From a checkpoint of a small mixture-of-experts model trained on Wikipedia: 16M parameters, 128 experts in each of 8 layers.
Below are experts of layer 2 (counted from 0) of a mixture-of-experts language model. Rows are named router (the router's row for the expert), up (a neuron's input weights, with its number), down (a neuron's output weights, with its number) and show model dimensions 0-127. Each number is 500 + 40 x the weight over its row's rms, rounded and kept within 0 to 999. Numbers have three digits each.
Before each expert's rows: a language model's description of what the expert responds to. This comes from a sample of Wikipedia text that the model never trained on.

# expert 21
It responds to: Personal first names. Given names and the pieces that finish them, such as John, David, Paul, Harri-et, Ral-ph, also surname and place-name pieces.
router:544465585504487513496461518516505528567477535520576577525561530548469476441450537496489496478483495466507582456489451478538555450473486481561548477504565426496477541526526472444432447424512453503497518468530569529476474449531493488481449445438567495496539485458527530443579483501480495507485480547536499532515550489505431495504561483497609473489496538468544496537432543543481575514550
up0:456487545510519496468442514528489552475546487486505537489486489532497502452578473543483579472508517503501569497546482499482495542423473464552525413390478427545507474530565480457481463461471491561486506492425438527478446517423445466506457525516527458448582516470431491464535503518516534465517546483524574445589521455556494452512537502544545571531496533502466488551498515516443538556507
down0:496470620500571472503463477510486475465456499476470466551459503549495507497567472485501552435510403509525487469526467513568468447525464520501512506548503482503530501489549538518523536494511518434440504518549518504506468495499482579499496449453511445483474567473465508483446519498446477426529481498607466503429502560409488567456499516464587495476524608493504484476511480613518501521523
up1:498452543526478514487519558497501596506516477503463519463453523520461510532511473488391506420481498511511523555478481537452492451482429546580480511497494462502546522533521413477476496497554479560565515532503496497515546540509464451528474469512573515496514399489458563419566584459470477490492540440568463581502508497518429488476509519540505528520495545410454504549471458478458461554520
down1:498469467489533486466540500485468478548510525521446461461452457535518533447508408491455561513511528483490545511524528480473562513496453503481477479506567424555510424506594546515602515504490430523443464486474414463555484527500547575489553536458489449522537499495480556488480532572520516461536560550568516529524454496448513475546521501552499543487481491454548585569474577531493520472543
up2:482518543484468481429465511509514527536491461563564423551510529452448508485530544539492541538510510600470534458424497472519518440531444458518537545522597489464459520474515571490488544447472434509461455456485537490464502493478485480517443483555480508433490477579526541505508428488437507496476520558465506485606551531441415496501513402522502545489531483525484541502485463550510536503554
down2:509525482518490434472537439501507507519490506516494513450461516498523492483476467536432493545555478605477513507504515539498400450519448511555465540531516492489434477446524443430510556461520509550474467488517436498558449501458518517479436590573486438518552459431519488552496463505482487493443451519496524541516563492498463497471553396500441560484481485530504527459438453402557479474540
up3:501499535531487555499422517495517488467462582443425584510490545523524438409514510564497495559505534527525479436544475501565481511445493511530497516486433517498575541460517505456478520445503456516492468521582478584550517498527492480527479507446583559494545547419469436446537517521488438468512515463489531545482418436520496460491495420509508512495486462490548554498518549540439509476456
down3:535498437487446513480516465474540462540410514520545489506505518534462455509542561450477589456486505474486464512442417490518514505425470497534518509549528501496414520508535454568564438503484496473493533517467581523478425476521507526499523483479502479447464517549449432511475469521584554441454466497552438514474511548570524547527515452395509499524580518558522485485443534504513495495428
up4:497412625523510516453477488487509531519433485427567575518539495499556469470442621462515528515483497521490512492458492465505526477531547510538533517466514534472512560553494564398486442511474385520530505482502485449511500488516547484508522491515508473497532484456508582454569487575436475493500517508501470501531509497472436508449510521499482497493507550490471501532398453495520574466437
down4:477507485567477547456578487523579428507532514487518586462524454470559499521425580502456432526536463496463526482541506452537515481555532505497523492501494550553544471476496478403478501519471570527486471497565482549550521533492522512529514465513459515468481516516492468533477487384513522528559542465488453418414554462487530557557537461547471543549499555472588464530470495502511482527511
up5:472472501542546517554487511569481481498485559477526479439557559535518559433543473538494408526472474457478473458561447530507554504457465466571491418404564549482523464528515501487510508540506535493525477534475477582502506449505445541477485533521515459479525522505469514464512538534564501535563475503450534523485519430597515474524512420494466585440485472535447525467465499422443472475485
down5:430555588511512425493476554429523501454462475569484491448489496486471502489439493511515490506489480521507533522426482534462532505472434553515535491511483475543552560509503480616442515538460500448530442508575549526483476508484445513537551547564556521492510533536531542495501469502505410413543460519473492518443544492413475515454422535452501565480458476512430516525527544517451512519512
up6:525502546399511548488485442490447496550498519454509495498473547510460491511560519508476537433476484505516525498492506445537471528538504522530530506488535459539522511605508501538413500471485512480564560440471546490564550463444459458567452500530565452478521509461525536427551531468462532492457497605518506498495500462453389467489563502501588438482484563442488470448487561525492510469471
down6:491463460470450490548499478522499543495488541478519494483479422479504491535474435543529482572490409505540525456485481474607513477537532506442437460483576554521510462485444465479534442529497495577470448502524444494394467563488446465534514572513511497533488518518476527594473556526540565506476528457534539522441496483529533497492512423534504474487509468540466610548515460545499444526522
up7:491493492515521429501451543473573525505528554502529560457485530606485468466524482516470520490539560502502550503503468430524468530535435511544616469517483518519502463497407450535447479424542504437530464464485485508538440486491524507462481461486540525509528500516514445504489471439524471469542470525586495523566475479447466473431494529498585458508507543480484523452551438591426534519549
down7:577475498480462533429516438496508601512544544530448476462480479435523527511575523454535539502563507437498505518504517455458515500513513430513461548468532457520510435452477552473463509543534457562542594474477551493524558574546473447442531519548489527524470482584485445569536527547502517479493514536517558524565528478521600486532556484503499454489492467444517466509444509549497492450516
up8:487597512444431499512512490485508466509457526510570542497480506568545451525491473520497446546502517476465576518525498545530548528501484512504474465559511495478451448472498530498515454457488517499562538577494436484512432493488492492483470533554451505522488525503474467481497516502454571432505441423525429471525624451484495436552553516462592479535477490471491429563479423485486589543510
down8:524469512499480524517536439510464459447471476566482529491441473539529414481385482484492490513486462509507478452464515438481498462577478460518420553575554477477540492584542553493514476453470560445529527506509464517471461485458537459450485441479495466567499523521511489381450533448525574499489529448473517502461478471511545504517555474519553469478564499464529506551485472519549538562578
up9:441485437514440492508496542478515496524403516512505506514530489568490575486507505527527582507509502511526506502560470545543498475478464458497521459491577474547481507509527491562427476494467483481495450423488517509472511570547514642458543516501446419469566447536446550509469511508523457518487546462511495555515462452573412445504464477498530435537527470546532441492444520520489556484453
down9:492478520469456493472476447519522455479542515509459519517533472507478556478521502485469511434493487541500472573509527550505485489479485498538525470452573391474516439525530586537475438493458546577555524490543428497515544517466559559480527500508600484466461459562517541509503442474486515496432469512500524475462510499462526474555477513502479491442433476398548476413566452593545533536472
up10:521486541518533473492455545461511433511340508454484475521563538512475535477548525525534486488492529474474498486452488472520539507486475520442544417506532573497500573469515579496493541435540511545517440529513483594530507416500426513481522503466560555547504486491513476432468516511506484471482488491503578515506484474560463486534474451536555588467513506555478435483481466489556466428461
down10:464519558573487525559555488499515464494432455520469516519481536510526537490405474529473500598447493564549454413510454489421467538540519488549520496542495512551465582523456473504544533521451503514441447526503473511490585501494547456475503447467523559454495412580528505478457525449481504467492489541481490508478470482481429486470537472546512496550465494463506430514501561604482519460537
up11:548503502500500535516555498490477485499514504507498524543524525531467569516500475533537503498496477475452501506590500531521576525434473457420504442427499463508433409509522437463619461474545508492411495468467549442542505534475499477442476502506499543513466565531541559536512524478476454516463491517463415552423512509580477592464448564477535494524535487541479486489519552474433507454519
down11:530511493447595505567496545507502454498469516492503508584566450509471540490567497549516495490499490506498468539545469565505546540499465471525560472531467473469499446548494429475519418554517455489514435407479479445576558599458509479488460448459500527460472580534462481524443583559519469506500433474489520546462520484494571470454498515500437521447467529499435458499539524483494472494474
up12:468555528449485453533602469582543506509458459510465514438498491491502445497487472486511529508471548538499524518495476495508509460493552547468600526453494450492486568472505526492424523474491476572411461520520468411470471485518553458587477548467498575516508546498562480516473462524518529551488452539504465511549485475474488510503507463459480487487484552535568441394489481596438565498488
down12:436529521459415505582506557547434507573522556447532512518479466447461506511507511359492501514530488497467457507507549522499524573572530497534487553506487529454493516476502545430492580482412447467539502489545508457512542534518462487524400531536485526564596473503494483463501462466516548539557534463527531520531517479423466473484561501507536476527502482460554529452470496475503521526502
up13:459539469483526577508525549576437499505451619435467503510538527533500508513538497480503537557541398476491431532476467486526504497495479479551491482461515489516522504471506525462510511518514466554568467502433505515448408491472475471543465502491545560482583440495453497494523516472564523446491470467512439486546579541453478520443502444595532538425534464526514439506474546442510540511469
down13:486443591496470506489422387469569462516515429537497576503523508472493463519494486447491507434486494473500520487521423491467558526513482506493488541487471591479518457499506543499437517544518546498516523492512565454496562517450476486480511438456546430516459533555553475489452495520517531497458478461490518471562519541501488508446577531480507511602463427475434506440578495518590472486514
up14:569436486557478476425493459536504524500457528515525485493512532505550477431482547490468516479533525525492537451572410524435451524517456500499514545488542496522483546554435456513453488496500419491571519539486489483523512466550545476494533486455513504491532555471519523484581515411563516507545487489425508605525418535457477511495498473467495457516528549438514588560500443475407481525469
down14:478415423465522445474561453476565493548491517519436526507565475573499539543550518528490506484470547471461544523499491462475577527514539451556558479556525491466455522423448515505477490465498512540492552467495539545508507559498570471498515537493486532504504469510445503575547375516460498470523518565505480432484590459544458420520513540465476512472560480567509456516493532497547473455513
up15:467548573488446517483538479465472491477437482498550524500475490531570463494535538531497567537501499469482535536523460520450537484496491491447515591549488465506493465502487518474535391509506457490495527588511456528452541489498564471468550535464508561469541473428501467449549500452466478525492549498486497440557497438494456457394482534392556502540468507547541482531486521473582588519461
down15:501503562495502459454497518574496534491481491526569465504521488495538491447428522521509492403535514484484507472454426504420455434505467474521521535549492496537542475513507567467469461481576503448512537525474523594521440500480496536473493509479556400538548488430561479464452448464478549496485474473478554437554497499525440506532420453491492506553485520511562503447486444524545570587462
up16:510469490475449565458562541469557481474506461477463514489512503443478501502545537454491420413474534529524544530471503472454491515550508481497555511435488424521498458466540493548543483517582483456520521513490430570474445531438587440474495546475514542562453502463436507503548495564504563544457535456502512472499569524581463537440460524547472535510515516571517467493420565482484474508457
down16:495520483581564488463528545528483471501528552444482452514470456494572549483505517467545463521494478480570533536536573476439529568486550482569555525512474530492550509518480511534533455511559491434491485452458531590466522563526508428463511461471437472551426452434500420509512503536531487541501569495487521486464440538500518507511389489476482517479512476542468454414483463519505464545563
up17:548489523488484526473402545443505551453477453507474524466500514566453539484556531506488544480501499440522525509497504567519548478491510439546471500476561487503459516538532465472544486429437476556525460495524511530512597533516547503491513532482569493432522489450472534467504454649511480516532518474504526541549500520502408445475523487483495506445521421506562557472485430440430518440486
down17:554461523489536475543466503542482493469469542448515490457542553561421543461588508516482561522496440530481488528495456534500473463503515510529460496482570454479487535493551479438472464453517570463502498536527516560399460500477454572482525463425589430552581515461524540497475514501481490456507458440517451530487478488509462509501470471401528554419526503468542525473434474526491579503494
up18:498518529443528521513490519559509514466490458561561573554535476456492610478471469496479515461499517539527511471519512513536493393463556447516442484488518508481520475544507479511462530521417409517448457471541474443444523506445417501418486484494480465537498492584548529553519454520505478517570451496513469451515505549542492551501481507541537527538503463447504592459429457495586523521483
down18:487427567497541512533543552461509535487507443516490579439508550547448560529469472488514539503545495482541513538542538463523530450526475507505521483482574496493449601548452493434483512503447520552544458524493489530489517544427446470461511435537518461485521412563485539420531504475436490492507408538523492560544538594472451543461519512440502510495483496440503474471433545469520517476464
up19:451537466485484451530423562376533533503418433543591528515487541494548507588528546467503481491566500560529514464528564474500455502492455528484531528518449555465482548531503491485457456485439480448477529490490510465466549492448502550508416463483434503485511452576496516512452464497530541420474563545449517542475490520483485501482459523519507438500525497537581470491536490569545543513494
down19:512457503419500518471561467489558389480516458448551485526473483486569493514522566569475490496483459543456474525479550483547421502503499496461498502433452483561497552489505543574490489494568461523502381512511539447526512471486504577487436460512462496490545550532489546592502487460513509485469522465478519600497466538486537501485536523545553474484577492514544531568470450486448457516472
up20:556431510477481441562541513587480502590594452490510535501468509496520504506443528579534515476567452494552522497494457532506471464511482502511531496442529519481505504444531542523495493468574530495498481517438478482490484502608477537451443571459363490547505558454486469448489481528515516500509513472475533504584443467505507448482478518492571461474446509473532509474547468466430539511448
down20:453470494490499504558601511456489505525474505518463573498530537521542510552572454479501491541500422546514452521436572596498505534489457482524524481534461431505513527556513454478480501458474474452523510546534534522495496519498504476496494498431471481488475459584514415472503438476488474513424477487396543389556544418438460427484526529476450466518536507489522456532496541481510530487542
up21:518477575511489545565485501474384494583397432495477462519448587456503485467512529401556466503446499499442591489468476462443538504528468519489556511495541553519497494494505483530517457463453479554521459436495529571469560462538519515514438491460506550468495528528465546460517553466451485552509540546479492490547509490448539482542428475494503511541506534522528548503437497488574495508496
down21:522518492534503494503464524531517489465498518428503516502521465513523496482404444538471491437534507497483529498550452512472514387504385537502518557504486456529547528486470477480499526535472552435414519524470446495493511429481396461520481435481561513522540561538557487487521582500508608497454512475556501516480531541478465525523566477457527565479464517499483457582509537548512522560547
up22:562452545480549515539514493475500497471520537455479496488431468545502462418466508464516565496505529429450439451546496525490607468620487520561538474488489439477498478503466517399552499477470439469493510489486517377488534469496461549529451572458525520531543508493486499474497568517557588471530539472545534530525476501500507552497535509514527567467457527532481512503520498455455461456457
down22:533485586529540588479538509584444566471515468537522507488517559521422537578530500506517480490526508483525490513466514392507463456492535545494486484549542482519509496600573527537463480483511547499476498440512550538465459481462446461532487482510617442478534423479523507446521529428432509473563486525531531487518523509495475459575518498483514554497500548543562566485476537472533467525513
up23:491514492473472474476500486523486560521498490500465530466542448511544525514523414539485530413508565491485584512508525513507466550539512513524468501442486517504515429590427483524509471519452411561447482510487476485560434444484456544490521496497555458566545465571453454570494472580543455502510488508505487485501504478444447463515642413484492522575541476519526472510515471518459512477525
down23:585429546498449431508452480492460498553539546550482433481548497502447505501477489489515508484533536424526510529415511477535470482472533514584542558468507482526516557479508527525479491495520530487543482595520486525482492568479449536505530522556556476423489440440611503459509483532457521534536524537452486603495498516474501548539571487504606520483485504492554523513455556523536459524469
up24:487495545457512474475517541520523516542532540473609534578516541624433465516484553499455540498510534496550548498542402531543554465570454434486510531493479454521503479450544476452467461428468502485452502486471501534514500509510468548491489489486485417489574469423548514455506510425477459505482459505532470512550567479448437450513551507485524456526489478447549471549469542459484518517554
down24:496479493578559545527473456498481568481514568422418502494446550437506502523544442526576446491559493513445506553507506498479395504442530571487514511461550473509489481444430531500528538560499566563512499551526492464491509522549444487442463497472477496517484512538492500534448580539437488450454514518476502450525535571434538502490540510547477500513481497431461493468471410488545502458479
up25:526475506510537528471579412512451459492474543455556440490497494517501482428445531489448534463442556502471497494450483520550513478488558520442480490562472521510518578469493485527452438537495509488474567481514504509485501532512460533520536551499503521639474497520513537509487568491507571511439532517536498440509415420533470515536534450519502436531558597500505457514433441530470486485431
down25:442499434493490538578459502485495520467533461573476540545498495557431492492532442487443502448550510491446569482458419479532530538525463477563559517517539543502510493533449450457481503502541422483416518455504503546527471423466497484529523446481498533488506462488520495376563516476494497462431430512553509505463454521519541506491491512563541481595489587467517512480477508479555483563513
up26:523484527467459478481535534493426479593530490497514502457479525552454497487513531528489569520510450466524505514498540544588513495428485485563526579499471473476511611546543463525589490412435458511487542426473455433539585441468535533518429483587525475448546479490516447444512515499508441563510484505525480456495519496463466467530454442523523500479455554539518505478521518490445478504499
down26:578504504513495477529479526576488527490524518577503495509475533426476442463546577519521514500442503481471435486470545506481472524565488531523476421536468490543504452499474452518468520463507525470521538451541538418471474515515455593523531516510516510435553506501404504571506538513456424504468473467559507559523563487521615494531470553501448468472560490480420518556551553520472502500551
up27:518442549466446596508458478492550509579510447496489539466530517557470515421471533506452407477528497514412494506465549492508553487491476507533512458549499458487530499491510452423519436449445487550469461506555580552533542480509526559502466460471502431568530544517489559501554542587518525438500495459557509582462516541465475497526528479479506518461441463458494505481453549524444495469533
down27:524506442500560519542544495521472536485506513556479546496517456516527493466507519494502467515501466561524494503529524553516525429412483565604473473482497524512488509465570568544497539436476592503491572467461417528516437369505447485551466520534454450465507529565539511482482466504470470521439470445539534443505521498521495460479464502433511563539471539505560462512463571524470494493439
up28:532509546438501465472425501507517531485540447465530453524575465473507543451432557539568495445454496473506586585464478452542494555501446510525574475555472460461586529526483517460508496437565510563422520494469525460537494564519484482506519477542478488519454489517570524496509495492573476462472464447520538515487498615493521476515519433475513492498469426544503460502513446473521418486511
down28:451535492548504503458550471494445586449507494451482521531528472460499540515583457499545537484535524541477470537471455471495412497484565525515455478529539532471557496513496487517568552524595598463500525435504529514499521579514476488503506563566405522531533438492435510476478548550449526526479539532497484545480468546488562468484525448531601492507459504569530499485512567543504461496463
up29:471533483516478563526492453463564496473485493435474512521451476460546536503545463508502576509476531490540456497559522444476521505535423483561509492443472564540459513509495489574481507569449518529486528476470510446457547525511423487588490422576481479421472441563458527494459458496573512473487614516513487437548510566533500475491468563474496490497520514503494488515515510463565459507397
down29:516459428522559539534465476532513444519503501494435525505392531501550463515436470525549512498485527513494504491474557519504517523457510529440527557505447533469513461482460502428474594529517543530445499456568531507463495521493556464490487582586438553514405499504472455450468528523459553511465526526513428481539468565524477494474447582486495478531429541437552492542544474458495474511443
up30:601432563480514516443499525503526547543558531498522485531491549543480450436467483493474449490526480437484511423448485525483505429474462544509520542522503456465531496490587506416484498443509446483608459578522522516531495471510513516507493433485571447489501521390549515477536485511508496512526474530520464528497469535472513548524497497435578586478487535463442444512471536492540486448561
down30:440497425475559579514467510474489485505495488524460562524530519534610509578496521508501434502474481560507521512482517481537502482498462488398473492501410542482486453512483534549532523508429549532494501504536486485522444489478607557547477554482415485492552543490512511581546486439508519530496502491436481483516454493523535483483403470516508443528521449562460518527492570439527461534432
up31:429518548542490460471524504576527516508550545471515565515468471561453522450483499489496500467422563533519503460489536461495541593536478493517396523449463478553512573450558483418545479454485497417482507487531475548542533480492520508452539468526490518556543573476506499433489447464454435467514553558465532549464504525459462477487490458479576518542465469505499552436549468548475482465530
down31:562493482453556515544487467486553480513485451545456502435504541460479503475480516562515447587495525442445477475464456532547505492524528506412500492501582492427470570468471522543392483461468530536535545482487517489505421478525500525566586498575511575482422494507458493502543481537525520505507467554577495506489504532559515481484517476491503429500552523510555462470430527531521447468425
up32:456558419469513523483464434481522471477453499459511491506505476430483549521583526501514574481518496512488573531561472539539452544514498551435512433531520479580501435521494509533469463444499412528523507503455488484399531548444536488560496543539471516551489467552410517493467587512581514459513511524526512483441528481490514488503465454509426454513553500478517483451435547544513508540544
down32:532494504444456492522456524445512482518518450504449516416519490489517476513512581563485506540530443553470471525456525442500515568520505480458460578476502474456476482525523533497483500406500539568534544519500473429502449405496503495526496417500386477503464500488489535396579480493487570528426500500545500501529509466459512536491456493471476420487460444501468474473535444526500414520455
up33:448451540505522443463458527528541597481403461497465481507496461406441553510550494537492524489462491488485555451434502492458455438518538531486509515556480535575535528494475476482469499577439452533419487521494563491458564431431516484481499482494514496477553507432510577480525569509518502480552487544508544567412463442530513517525526484525554514503541490498504544446494564472525525539499
down33:535466502471584466453402525506472522508403452531521416460561476585459523531476526465434481485523471491559504482519502495511457553487503532498555473546523513498471462599516395517522507448490427513514523505437562476437445462502450459524484462515521480504539467520491491469451489463552457517536461568505505508505501520486497472418423534439536462486529486486582535449487506482486551531542
up34:520437483485462519503493478451486519483463432481543574507540409487481539499503522464524526550474504520501589487535524493537555439484560475515481483484484522462508461530493577519492487480483498500539487516516481451426555445493572515436548521573450445591493545546461549490495470461472539546459590443447546473508567516536455464483528480440511487459474535477520477501453485506492629507426
down34:453497490580542550489549540514506489494553470463465526512539483529541560461533496543495467553483517410521507531519520518517579476520509514537540447548527607500472526517571496482535458519516502459487480509490466378516419475470491579426522542570545459479483452505474536435488471494437543477474506524430467496456503518451424509516405508492533465516434484515528520464470560486498550547468
up35:493499483527480506488497481526508522505564443424470541557598508500487535484373521536553449482477461445454541423539535477456555557553477451461491488477506471467470511597555538572500468471518503509469521487489522435521538460504456528514546473534543420458561487516467503533504477449554502479457531500554522496484545421534428520495553546459436506485507562485534444489529533457516545514454
down35:402529521521504453555553466529460462551477458413497488522487509484556538520404481566519495597457474494492524419588495482511435481511467588522506535458494505546517503522558527535473511468501542507555489447517532448515479468512520501526476532540528505460573450492567478477386494412484531552486515486514578534537511500469469465476507490481486521512452521446517531507567501482501540576477
up36:512483520508422470471570500466559527450447510456619501570465477543549516468514492486540447532473485458463569471473547590614486480490457483523576445464472501535454457494472502531519441482407454567491492416529521509515518539493560461506518530533488456543517449490563509528486513511495467535503498502490485509469565525451458442536539424490539524507511518507432481528478442543477541497480
down36:515463517451543481473479500617542492471516471553586439447565508539428464503455508507539526523478485504485460502504525477532519491481484470517444430541533498530447484558564474431526599513435477548474494453464487535472490498517402522552408488534526498538483542482545574444484532583491488460495438490539520520498490499523541512521582481478493521494551548462550547499458519523441531440496
up37:523485476517518530508446502485527509493413530571574488546519463512490486561510487444517528458520444512558562495459542507550490513425498415462538476530542523500503483498551481472561434555423502444502496510465540457448438499510452481382517508516535465547479500507432518522498513495445532542512543491542524552462533528547455536482490487541498489540482434607475451474466464557483521424579
down37:549484526506525523526497432505517490477557443491525501510553468529539441502513543507487503503521502462445499480522487448601546506537463444481481499460455509533444474545566473531433480534469528478569454463513458527445563519548508479570426395473577509514520523431562511472526464538373484488457457551517564443469475460525456491422535444540519467499470533500523518530441508487488504463485
up38:471458453444521482521481432442506539478467495510590457441495482514509560471505550489503524546555449557501517473628487560508458500375532512475510496520493493463516532536471487496487444499469486528524481532598475563436531522503489483483452492484501506461456539516433493499544513428476496494549499587522506426523494513420484514482492430530549451502514542484532435541500526569513540502577
down38:425514482531483436438453527522525501511529518511453457491557511469485513527510522450540552509522501571529455433528458504545488552483516508487482509465400566561567548478542503567466476393502512572420430554478433419473453476474509529472531578479488479506495505494584502524481493461544538486541534442499499493501439471486509556503477488594570502490513487494494576488525472544507543491478
up39:478507480560504479473465455497536598482532498503562515494516439529534505558437582375501485513503557528517549476489474480536474533522502478529498493469487451487484527500469458491462505497470565463415551475615523498524460443528518495405485548444516472526433552450570472456517445447473507511435500532496440475505480530499512514564505497533564488524492553412508497542491480532478532527574
down39:500498458527412499566617484388455521525449506558571498481491459535456478474475472472523558533476487509570539494564505576473471460450462457464493516496547499477485569511500455422460499507499496525524431511490453538443554550538500479508470565470525599468467487496448513463493492544550447516547538472515506495490445556485489485555480486529453479454476504467542459535493511580440518461481
up40:543479499527583549473502472449534535500476471504552602517448463541448485506505494486473497443468527420469502497498536506509530512467574438533455474473488491555494421548503492453456523439516476522472503562458498427512468536529539443498528484463548439502490495626487499489457537464468422518485567543549551448508575474527489448511483474508526502439586572481502473538471549488527544519458
down40:537547522422525458554424460490467525476431478525566535441494488550518497462464545478483563515471492449540483502504520424526559517538508544542451544491399524580512459520459442459637540477496506486481493578521524540485487536498532481541501578471588514563474587507509508465509494481435439479513523479479542491518518497464550509551492494544468473506518516453503498511473532521468560460456
up41:581469551468480466549455490485420500560469403523462520563501512503496491501498533518586561503467453438487533470456508498440523481575447456445538531463550493437450529483531486489471496572518512478563473410491496463435514466505490419433516456448535522488546539467500497580517489470466506501532559578506618532521499503502543513455490502569490535474491492495478537509479500490565500530491
down41:556518550510507486499525428533479473468462454482475539540502460559521501523486514609563389524549512475511497451482551508540487476531410457571472563484458471475383490494561472499414511547493485497515511448446533452525457548510486439454508505551502520583524495478529505528472473424522496460483502581499504478525513476564568507486510525507486505529545454480543454468501553537512485571543
up42:457559513529461485509506454488462481518461548515465496557525478534525536469556443515474455543441487499599517461416489499457528503531398519464504472527482501514509443478554488478477474529473499537442540525445516557432433596474483577534480513492497509447559474489538481547498568476507476480567484520535514455474544483491457484498469555518591539446435495452504490490456613522497568533474
down42:561431586441471491425491547486521460447465428495591542438520518558446458515473510531466542508555519500506501458510548517510534419493548476418442474466527532484498554549494492492529546541481470477580458515493490488454458420509451496449527527520429481545455472477483495546484530559475442501508496539495548548506523598527489506508554496494533524472462491472524522478529442537548567467427
up43:475501493455458526536476487486480510515492493519454513511503538475520545515500564421559536515540487501526428433478519446499523497521509462429484489534558549434569474527430523488527526556507481446590431413522540504558472493553404519494505487488532489406522513438461496566519453489501500445471509506484536458558539503487509541492492609487547452541410472470492482468522487568522531581492
down43:510522446520437538490567430528505526499619490523449519455424568468525423558447446535505519522477545489492532556497460474532486536438489531503512494464549508449484573538500485501480481464566498484515532476598494478503530436453460529436520515521470504514485514511546428502486491482549504489469471461448540562500503534469506562491591502431503433484472499529454567455521467457447520484584
up44:471570503472439475557529562482476567497488438530495490458502513485472456537526433460460532510509540523472436474550539569523504558508515437602485526557491501530500473498438465553486547525486536522435570476406526529450538570501507476520493531512450528398469479497466516502524506435519521508507510524518461455507539519532485510399472493501531408436459536485567584438501490487500521525481
down44:480508435472528539452513484431466514533522488487461502534486527498540490510525506477499512512448479519477463560476544511489591573475505480436460471451431545480490485476446554529530446562476531461532509554566486481542543560560544503491471554509467559493473521525431484522560536466481488482585503512405475437488484522504508523447417578509496424512532491612528458488543501445490438499431
up45:514516521521410530497492556526452510540580465498575560403420485483501475475451502488556502550571445506501463512534489501542404471567540522532505505537480498488450481552474459481533484497447506516498606480448494505464505555470482493509478518504448565491537492456508489409522463514477528518509550491501421557543519484496458470476503523540534413472396511497508534540513520438512587516494
down45:473489488512481488548529504562423470498448530474479480446536574497480491476551541463482540532529554457528487432457570567444474468507560463562453518465444473493527491569581490495421510531459513495474551429468517458476489463548480513520514463502487481472379511541511563463467488449554525484543441470522527464529482456474399455478547493509499501555549570540553501531446469475465536503482
up46:502447506486502562517507488550448526543524502494504521463483570434525492469542550446524456498458493455514562531484521536513551544466399490444507444478412400503516490561487449529529526477487472488475502549515496495549529484493508469485472578457514639578470500443484483538462516530485455550531531490473494492473545512534463438537511480481521547575502494544450509493461402465528441565516
down46:495523490457459506533561468494528575443521475507485486534468482455550425450514510521508494413459526510437561438502471493437476495505514533523463398530526488471529440462476457560522482590394506461563545487487484529459472547452466511490540537440461510558523539411545434512484530520530434540530487515450491466491559552533471521520489490468564573489521455508525434541495528489546466489498
up47:501543497514479542519542515508501543526519501544499515546497463475545508537541526450581515517504567446516547440531467521491474538516471441484517497500471534604530483510443505551419477562464467423424544434430535466474526504479458533499500458540510553518529471500534462512466453418454520507521465492425514430514507478535471436478544506545456496608408464478521484483533486505469587561466
down47:507595506491543449554551483533557442479491526487476520513435546484510459529495506461452481510498518422471514453467493530507575540490470488503496455541530596544466373428543429512508519508491548515502479499479443472434479567547532504472516505507524560530476518459481467443455450461504491515508469498506553468541501464589487499549580471427475562566549499524508570474542513486525500444463